Weights of a small mixture-of-experts language model, trained from scratch on English Wikipedia: a variant of Adam for the experts.
Below are experts of layer 8 (counted from 0) of a mixture-of-experts language model. Rows are named router (the router's row for the expert), up (a neuron's input weights, with its number), down (a neuron's output weights, with its number) and show model dimensions 0-63. Each number is 128 + 24 x the weight over its row's rms, rounded and kept within 0 to 255. Numbers have three digits each.
After each expert's rows: a language model's description of what the expert responds to; "comes before" lists some tokens at least twice as common just after its tokens as in all text. This comes from a sample of Wikipedia text that the model never trained on. Tokens count by the router's weight.

# expert 59
router:143089100134084126135157170109152146130121107097113136119131092166166119123135138133141154114116137128084119109138129137132172091136112174087097134164106124137112135108091128143155135154124093
up0:135116098119125122134134107143111180119112111130113109112120170155129115129157110108114155108115124128121115124170124124092142130105153146081150117111139139096113122140107127155115128136132155
down0:138132078113131108158127175136152113132118150136136130111111144121134136140107108136085115153133171151112148086126121101115088134152128120101112107165135121174151082106091125132139135102165140
It responds to: Conjunctions and prepositions such as but, though, with, to, and sentence-final periods and commas, plus first pieces like la, po in descriptive prose.
comes before: " the", "t", " The", " a", " be", "p"

# expert 51
router:141118119123158149151115145127151150153100094102122121156117098116169113108114128170142162096100148108114138089140121148107157105150156170103133162140119160128101120139119116111156092096124107
up7:105099118147138142151122176096104149141163138123167105140109136121111158140155134108180117108143099164130127170114169125145110125154143121081123169078118139131149102116121099107117124119109132
down7:142167119129131120035133106136091096119151075129075149166174117114180096161176115155133110138098109114152143113150111107135130135092114171138144105139144144128117109126139112110128148170150120
It responds to: Suffixes completing verbs and adjectives, such as -ed, -ated, -able, -ult in difficult, plus known, used, found.
comes before: " to", " by", "ly", " in", " as", " on"

# expert 0
router:177109066117139162102134146124114166124133142075166132087114128117140132118103105131136181095114150174108110124131105121109134093132105154090111136153107125165129107114113104142133107176128113
up7:187117085094113132084105143116105145150094157130132107161117097144147106160125106162114142175119154171120165139129105126152106111147130111099133126128126152138129120119101181094152132124129119
down7:155146151116158132154129139116082154102176139111176146111112153156141067069094089116105099142127116101114129142143117131107118122098139090117141136101137142142123130116141160143115146173159138
It responds to: Prepositions such as in, on, to, of, during and until, usually followed by a date, article or possessive, e.g. "in the", "during".
comes before: " the", " 19", " a", " 18", " his", " June"

# expert 20
router:124147124069125098099129126131130126155117144104121148134082172161132086130155157122128161076101157136149128104120133143141139053115144157081161144119140123126135089121118121129130105153068123
up0:131102117128153174117162136105131133134130167104111167100143116122113110140143139086151170120094150130112149087154065117117140130136165125109144126108119149123161153125165178110117139128134144
down0:136108151131113143136143135160108143104101140143127145138113109062123139145160113131121184130115154097126127102143158159115150112122141163152155103132136089144155159166118135131091074109130111
It responds to: Forms of be (was, is, been, being) plus adverbs and -ly endings (well, only, not, even, closely, poorly), and line breaks.
comes before: "-", " ", " a", " re", " in", " as"

# expert 29
router:143116113151103141131175124108103131144082111111141103117071109161130148142106137109161147083132146164132124123133148106126124118141161151082166153124110146138147104109117084128130089126127115
up0:160142123125141078128092148116116148152089107129099124117112094153162158116116109091139112117129123171152126118116126089086148116116128167163123123129151094118100128070110118152120096100128138
down0:158133127115127161103142107138142084097090147128106123154123126085079137138108140176138128122177138155132161158168132130111109155135167095115148120105141121114120143144110162151145114138154154
It responds to: Wikipedia section headings and infobox or table labels, such as Personal information, Career, Political career, Total and ±%, plus blank table cells.
comes before: " |", ":", "==", " career", "•", "%"

# expert 53
router:119137138117143152094157139100120157140106152139129151131091083145148143126111106148143158113098129158147099128167119138112112115132100139121149143131117126125113095115134123120175128193133109
up7:123128111178197120112129118086133157148128104086154136091152135094131094119119130121127138156097159172143147103129117128110135128084093115137105125143116162164120169111125121107145108116119162
down7:158152121089102150154107098115132123107094132126159127100118151131139153088121174128078115173134105162142119146113146122131127123131127149146128153108121103124134148163139136139139108144131116
It responds to: Plural suffixes such as s, es, ies, ations and ers ending nouns, as in finishes, members, houses, and word-inner s pieces.
comes before: " of", ",", ".", " and", " in", " were"

# expert 27
router:170138129109115099118112169118088114092105131112141117153108107140162110160121162149112180116113135143111127098135096131172114110104139147122108134153072151084145134132123109124157103124150116
up7:158123102135146137117136132158088103166111144121176177150111129124140133072097117117142202105126170137142151107106150149115127087126127150127097102149126133101141121119161113128147118170156105
down7:158085126088137166157113144089075107155111114133139120117151114118158112133084128133050100096114094129140135117086081137085145114104134166166128155138156168120171134128138120163124122137137122
It responds to: Middle pieces of longer words and names after an opening fragment, such as do-ll-ar, cert-ification, Sic-il-ies, c-um-ulative.
comes before: "al", "s", "ure", "us", "ar", "or"

# expert 22
router:146138117121123112106108129082098175143135124096103124166093126115170123096120151123124158089113146123147105152146167140157105124148125130106158147120125146130159103118111096142172075165120102
up7:141132067113127148093099161135120145080107147125133122134130112096134109139124131130170144165104154128102150132116114094114124125166138158117148128141146119126115127111131135091145142201152134
down7:144112109136135155116114134140146156146140150097157098087137142161158103110130115154161124140120135159146145139111140101161091148172107102108080098161139133127136136114148128119117127142073123
It responds to: Bare space tokens in tables and between words, and word-initial single consonants like c, C, d, g, especially c. for circa.
comes before: " |", "ra", "ro", "ri", "amp", "ru"

# expert 21
router:114142109105115128112129130099104128134108137126085179125097090126173136137130153164192144094107141155130109138133139137123109106121096152118139145112100123127140097108101097119168087160111102
up7:133162142144144131067122150115140157134092108112148125109159119112103117118108123134163080110146120118115137108067122116122135119108157132135171155148150146186139153072170122113091131138127121
down7:153113113106114106130144110121075138134131144139141148110138143097136159116123164142122178155114146119141142104147066133147117141184111112125116123101132121136102120127137140118148103136131133
It responds to: Plural endings s, es, ies, ations on nouns before punctuation or of/and, plus common nouns like people, children, those.
comes before: ".", ",", " of", " and", " in", " to"

# expert 17
router:121113119113152140104126120114157151142143129072124130179130121126159115156156121174117184107110112166102122092112113130136147091131113168103137169145114175120087165146125113137160114125122075
up0:173115106109135130093124119110155141091132143128111129132141097116129057083100152146149129131143134158091132074136134170109110112075111100120142116150127098123108154117088130163128104139123115
down0:124110139144129103105098107100136119112133178128162152103156113128139145111141115120142128134102165115132168130139140131122145135164177071115078145124149142168076126169123154144114076128134123
It responds to: Past-participle endings and verbs after was, is or were, such as declared, formed, announced, known, used, plus opening quotation marks.
comes before: " by", " to", " in", "ed", " as", " for"